config.yaml
router_score: "sigmoid"
optimizer: "soap_variant"
lr_head: 0.0109
Below are experts of layer 2 (counted from 0) of a mixture-of-experts language model. Rows are named router (the router's row for the expert) and show model dimensions 0-191. Each number is 128 + 24 x the weight over its row's rms, rounded and kept within 0 to 255. Numbers have three digits each.
After each expert's rows: "comes before" lists some tokens at least twice as common just after its tokens as in all text. This comes from a sample of Wikipedia text that the model never trained on. Tokens count by the router's weight.

# expert 95
router:131136102133102110117113151123107135120105109119123166140163139161123131150093165178157188146123104129098096107149104130145139177130127139143113141099135145183099122166086116154097154107124193137139120120169120119089134164137089107111119160077122125123116130144124102108151108124087126093117113125139143102083105160126142097081118097098165114083112134120181137125106137121083100117138125117151150126170131140159105123146129135161131133128114128118132148102160099139092123140121124184131131116139128083091102150102139134128177124087157134123127144108147159158121100150167161133
comes before: ",", " (", "\n", "'s", "\n\n", " =\n\n"

# expert 123
router:167135118138129135162100148108130121119131144106131145147112124121118108118134115130123138158162108144116140113117169099101161146138094111101159103143144090100100153156136111150134143126148148108156114145168109154079087105111158122139164115144089113100176139100111122112145124158101120135145132122134043102112142172140118125134127158153097121133137176124213122138128132109105128126153135143109116108141090094158190102127100120129111138128096155109099153138101163166127113105084121105146142120134150126107125093123115169183116159109064148156121128079111121139128155130136118139
comes before: " of", ",", " in", " and", ".", ":"

# expert 111
router:101152171130155093139101140119114129110141141108112116102130097154164100142108153123153126142126142121133133098166118145111113103114126108110107165128114108101128134145116098145084104167170118117098119106099156147124100147124128095103106131090121103160118131115137100137109157129123148156157172124115148147110138165143127102127106150159149085111130122092131140119096111140124126116138111180142085108186119153088127130125079131121116135134182141119113140129135131131095106152157124126129118184138117181118155141075108107177116141127144167153132142136138127176139168086097221141
comes before: " |", "–", ".", ",", ")", " |\n"

# expert 68
router:141157115132137090139129074166109154155147160150112148173180132122104153108119088135123132120159135114105120139096117148152151107126153137070140147151113110119095143083122129134133114108152068136124100094139205107138174153122152103111132133131090132100117127148102109101150120104129164188146139135117167157122192119123112154138124163108149156133155134128108133105070090102112100094166133142132095120133117144146110153086147126095140151090126170110107148132128141153099095108145156108137131127115108135138134113104136108091132122131103109146122114161099150133157126139171123145
comes before: " ", "00", "1", "0", "2", "3"

# expert 13
router:123164118109158158143100171122154132142128129104116170149148115149102101117183136159126140108128110126117129120144130107118114125109152164167115145127137147145105144134141130100103121117138131151065122141160080210103114142144089137114154079175101094156164136102170139104157162147102112112144140138111117154135106141093132106105078108134120111128097149103152094139106090099119122120116112136144131121147121148122155135139125147114109136145081147115115145133132179139133083155152109164147176102102168127081083092135116113138092168124144133151099104129129112144153164138108101150
comes before: " of", ",", " in", ".", " and", ".\n\n"

# expert 37
router:141127109121132131117106112134132116134121121119101148173132138111071118134162135150148155115147102123115121121131158115082121124120156152182128116134118122156154147144132125101113146102183125148104116166174135113102099157132096087085128088180106117120128117132183132088156135116096107084137118154117126115124097174141127099135104124093147107123125173125163082136091102091121107121111138108138147131160175130161132146131115139157121123158081129114119146177136152138139145132152120161163140126126133124073074156073150100146175146121126149146103105089150141126114159154108159143
comes before: ",", " of", " in", ".", "\n", " and"

# expert 89
router:123145105118133098165098147116126119159124121128106141151130113139101098092158109155126143113161136129117119101133126086078116097124152157116126112138098122101118155155146145112133158108178120137132084140174113140088102135140152100119150103153110114168177148094112138102143164148120163142161128146106103148129116171123150121109094139127126112128149135123181116147094123103098123114163147100110124127150172111127148150112088175145096126118104174095120148177102172172130129121133095139146139160105117154101095105130133131165121122115104125131105072116120066139127185141172139151
comes before: ",", " of", " in", ".", " and", "\n"

# expert 0
router:143143108176179100120109126125162139134118113106112135102150108091103146114124120113140113155125166106099098065137182112096158146078141147130107077102146156135100141070143116113132128152104130125137111139100173096118113136110145086125143136143098112106141150155120116148126155136099151127159111155112093148160150108102084114135139141118142111186103108120133130120151118144133121114170114155197159167126098139122157138103098116135153149093149137123133159133134146147087138147154117120121142153106113113160124149062103148161141113124116155106109165174149161142140102155120122139
comes before: " the", " to", " by", " in", " a", " on"

# expert 28
router:132147113111100146123124127161129150122128137125129119160152108092068173106115152181143131101166119099103153134140107158133124137110141146112079101160116145141107129078078149077120090124094110152150143105093116099098124143126138158112141117167110121169155158144082120152154132081119143138147159146103143092146137130093136100117094109124116125139131126145124172099122113165107090118112132098094145130136127143154152122107120161168147134104159155107105129165161148125116103143097141161103120136096089090118103165120134157162133107133145140116142138132142160161145080095096166162
comes before: " the", " ", " a", " his", " their", " this"

# expert 98
router:110145110095145143127130139174120125140104172115085149133159146127092133125161123157128129121157120117129125121128150129121140124129142141121105126123092192109155125114178102114102146143167162150076125147181141154135088159175071128097145091110101130183123132134146130061156122123080120101152106167125141098162145117103139097128135142102105131115159126142129076114100098148119150105116157138120123117153170117134133153135106119109106133119085159127124136124140114128116130158181132155106121158126171106097098131103145146127101104128129177128096126104181166123113137163129158137
comes before: " the", " a", " in", " to", " that", " by"

# expert 82
router:114112105141126111119100161139138131155151123094119144097151110103081161163139118146108113114167158117105147112133141152084147163145134110108110102122130144146135165148101108133118159158124138156112105117179119144107105088155121155119144079135103114102140129081087097120150115115110129164155155089106113127156133132105165133110120140120112153145089155110165124160100118141120090113171119079156114121129145135187112176113115126178119141117086149111117145126143186181114082135126128162118120127120117113093150122168115163148161111123107160164111140090115161159148135117124131161
comes before: ",", " and", "\n", " in", ".\n\n", " with"

# expert 8
router:153150096125152097139123092136118163161113124124097117146151120154140118122099140136176120088088126119092135097168160144121127167088125154139098106125094119161161123114136096121093143145162103141118105110144158101111121109148107148069132165154133132127085103134120106109168140121111103167114145156137173122118121142107110108103101094111158070101091123147184134135099113120081154119115114133129101185117165169144100153139099109134131154125119118111120154109147153128117120149174127142176146103122113077112117169128123134150128179124173129134117134170133119129132137140129170144
comes before: ",", " (", " and", "\"", " is", "'s"

# expert 6
router:102162123096135141121145140154076146128122167127104161148134116118111147123130130153106081122147127135134110130151142159104149142113154177148127138129113142154113107131170149078091147125151124149088128085149087156105097162143098116118121140104117105150153127155135151147150148146135130121164163205129141121158086125110177111129095084117100096074123128108178086140146079122129124104131146087169140154089140108125114139118187115133117143117085154122133138124123126107133119165140128147093157148118122130122123112120115161115100160130155154107103145145188154103127130115104140152
comes before: " and", " the", " The", " which", " but", " a"

# expert 2
router:088154126112124168169126149137131142169137151109116148118158102128093142142170120156095157121150106117154127140149159144150138083118144155096090140152107171124119155129173107105095097149156123142096109121135168122179126170127181089102111112096098111135136138090113116129134140107117153113160156106103147120096131117096136085129090145112139124096167109126139141101091134110147112106133114103148136092203150144133109124102152113087120170139149161106108139153143120161097097159155138143105106137113104138147126154106115114144122126110121170134115142158168154133176158097109113143
comes before: " |", ".", "–", ")", " |\n", ";"

# expert 116
router:114151115127080112121155111170133119143160116140112122174130123175122093157165110144128138084170147118097114115157103100141140148097147161092087128176127143134157122114107130080126172148099098146116110102127154146091116157120112115098170109135107113145132111102126153140126135082118121149156166146113128176156149081122133088109098152110171155122132087134102107136155121112144122115147124113132151147117148128168082123106152140149151168097110142111159133138166163160129104135127144110128172124109119119166121151135132108087179092124108134150120135162104113176136163117133088142
comes before: "20", "19", "1", "0", "2", "3"

# expert 53
router:138156135153160144161103137141159125150158126108125134083134125141085140124119103131140120108126131111104119095123149126143132149105138151089089110132137135093142150137079141140108096132146080148110107137125103175098139167161105121099146117128115109098136121142109097112150134112154162133134145141096163159165149119091097134112113109116144137108093135101092146168144149108142119125137107143108103093101154157139134167099117131066155165114112178107140135142151117164101098156158157176088153108114117124111132157102101096151152097128149142126144152163072163145144092186096129164
comes before: " ", "-", " —", " +", " \"", " −"

# expert 114
router:125145077145169166126100139125155140146132115102109132107136099120110131153114119128151116095150166088097092103163168139136138156126147152157116104121132119139159135121090090145124097132143103175105087127171090150091148141154092129124151121119073108099140123142112116126163130141152145106122145149095126140172149117116124114120095122117123125114106156089090137146186150143180122116152118127118140106105132141169128151102128117097158149110110156127115152150152136160133083172150146173106169112107127101101141143128092126165167109119144160129114141138116164101159069170104124144
comes before: " ", " —", " The", " \"", " +", " −"

# expert 80
router:123159144140134107096104153148133137135129164104107154098134106146139126152150157146116115121126155105136147093139151128162107115107147132125121131154100112130166137126140093153091092148158072119097113109139179155163102125150114095079119078100117125155123150104133110150105107130157142144132165136110141107114135137118109111120096176138137089088106110115122115074076120130135127123147139171108102110147123138124116165118123112126123139130174147108126128152134099153115115130161132149112126211108110147110165158100098090113093166126116165159110143191131123145174133081109157144
comes before: " |", ".", "–", ",", " |\n", "%"

# expert 109
router:090157130130101098140097113124140152137141173143100152167156114133129172130117115111146126119153156101119093110099122119107149145100155177136085129143139113180126156144126155125084137136179166093092116063136101143102141155120107113135079142106121100103151152161125138158126140110128143145144140170129161097147123134107161115133094124079121131142119121097115089150092115128151103124166106103181161172107088105157130152139154107162138117113128115115157138123119135117161115149158182137114147120122113104111105122152108117110153174102122141122129115143122118137133195111100095138
comes before: " ", " and", " which", " but", "00", " he"

# expert 26
router:122131082104089154109126114132135141134156119142117143131136113164125172130118085158132161110140126140131110150138120095102133122142153159086112103092151153147167134123121114167122096130145144130138085139075125147147110125135122130141144098141105121108073148142129088198146138108117155121138167124099116148140146100121157102127113115100108095095117117128133160110174133091171127119113110104143169090083131148141077173114108110142137121103139145107159149132146151164117112152149137119118154123087089095105121194074112150154168158110109116108125147133093151154134151114150166138
comes before: " the", " be", " a", " his", " York", " have"

# expert 40
router:105143086077086149110123148156130150143144139146096125114133133147094167146114106182159121115148160109123116159135141104126135139122133129141106154129120156142161126129132113110100112120119155128121106126095139146104147131169171152130138100126109103139097150108103134134169145135123165142140157128101106143157186094101120106108104095119054122096118108133135127099160133147127114113117117137151134127092112140116110160120129134164149156101133156093139130111145120149084117138163127130123103097094086079068086187088109151116149132099138135133113139145174158163104164135147167174
comes before: " the", " a", " an", " been", " not", " also"

# expert 12
router:114158092156123099108139105153144151133138131110104159130142091136142126147180089159155124093165159115096129131160148133161120155124156152090123139097120118134154155116132080109131127161098110163128112110114114141117145147120131119125152114161094114094123152077153169168119125107145146134146144072092158145163117100092113127094109139114151157124098119154106148134148115163158099112156124140126127149090146148140096130083126172141153138116109129097146149155121148156122088156147154111140153154129092086133125159155100158114155106104121095162088155111118103163157107157092091152
comes before: "20", "19", "1", "0", "2", "3"

# expert 108
router:111142096153132113120099163165163154157154144112105150148146086121107129164147092151127120105154158098106105098162158130120162151124154143096108102142133150147159167120116113101097117165133139145092088093133150157094123142147121112111152109138093114115156137107097085154138139098137153158145172090107145130159147120102116125098110136108148144104099112098113108152118119133142101107156090126146144119114137160158094161092106102129158150102103166113095135146162147173100089143143157153121139109108100089123119159145100129121162103114131163161107155132145154171153168151094136151
comes before: " |", " |\n", "0", ";", "%", "96"

# expert 17
router:100150098157136122133100131125145147166143127108103137099148080137120119170093110169148125108162162091110144117156181124117145123106162177075102130150117104138151166128140125128099086164112123145099097103151150150105134128126139102091147097101100109102148137111120118149142146103144142172185152114098182159142128123093078120119097101108140141119120108102102136117128079123135127108164119124135124103124156155132103147105113101148159158096097174107114146138120153160086136158139141162138128141119093141148111166145102127108135131119154156153107151103155160157148158134104144158
comes before: " |", "|", "–", ".", " |\n", ";"

# expert 18
router:096153102149118112140097177152157137169135156129092162115157096138103134170100112149139096145137113097096107124118117123134144118113160165160090121104068161128151149122158114097121107115063096130091130151108161132110114137162083133087151142138098107110132134090112153119170122137100133085125121153125107159154148100096171116108125146082117130106152110146122119137165119152120156104124104113127138122118156141137092126144128127115156150125098177112132132116128053157105105142174137150110109116111113116086095134143149114092094123116135146129126122131143140098130170148126163166
comes before: "-", "|", "==", "The", "===", " a"

# expert 54
router:120145121123141082111106089143099152142139142087117156115139135115125139146108133154085138156113160133127132143152152092095166176094166161082094101111136133118114096102150090091123117127107130110108108113144174082098080127145157085140136150088128117115113131156135177135134103179116139161117112118126089105148154138138168121147116096107139115160095127088114116153127108154143096114156124117160137149108119111151154123093094145118140133105119130111110151136152135110087111150159148136120137147115118082139146160127093170186133142127128168089127152191137113147164139142120142132
comes before: " to", " by", " in", " the", " as", " on"

# expert 99
router:130145123141152160094105127127145132116131186121098119169157123114084117110093140144130120124130099105119120135146087152112130148088155124137127105121137140139101134133150120101110123144116112139105144125154128141122115142128103127083144162172104150166195128126087123145126078078118139119163130167103130091128102136127156120106098184132146127139161119112082097116101128151093092129154119110064142148129164178159125148140113134147150130103121147112094119154157102123119119158126145166111133168098128082086108134182161148139158113137124151138103131057122130148136085122111129143
comes before: " the", " a", " his", " their", " this", " its"

# expert 66
router:127136108117096137154072146141140145115147133139128164140168111168119135153129088141109104167153146106127087124109133075139180162117164155107135125119109126155116169100137106101149139160062107146117132115116156157137157126128164096122152117110094112111130141115099102110123167101186127119147140113114119175175174107139151124156116147115115156137111149125064135138140109119181121110150126105135130124120138152130085099111156125124144157123122142113079145156156126167116106124099153115122160131117081125124156160132126095127134071123121142121114157110091126159150127083095120156
comes before: "-", "|", "==", "The", "===", "In"

# expert 3
router:127141099133131154180103154156138151130146127128100182120149136135136152139105106121152112170137093124115125116124161123165160157091149125096107108145111137174112163136157095132121087141143138107129111131097084149118089152177124128084144162172109116077140146156075084083130125115131130122128149134112081107154139113141109087138108144121115121102120163128144101123137118128083107100152148115086118104130127127147116119119108128125132158117112175107104155147107089135088125136143138155150154107107088105140074086111120107133112163130119145127120152118122171067136170118145151158
comes before: "-", " ", "|", "=", "===", "The"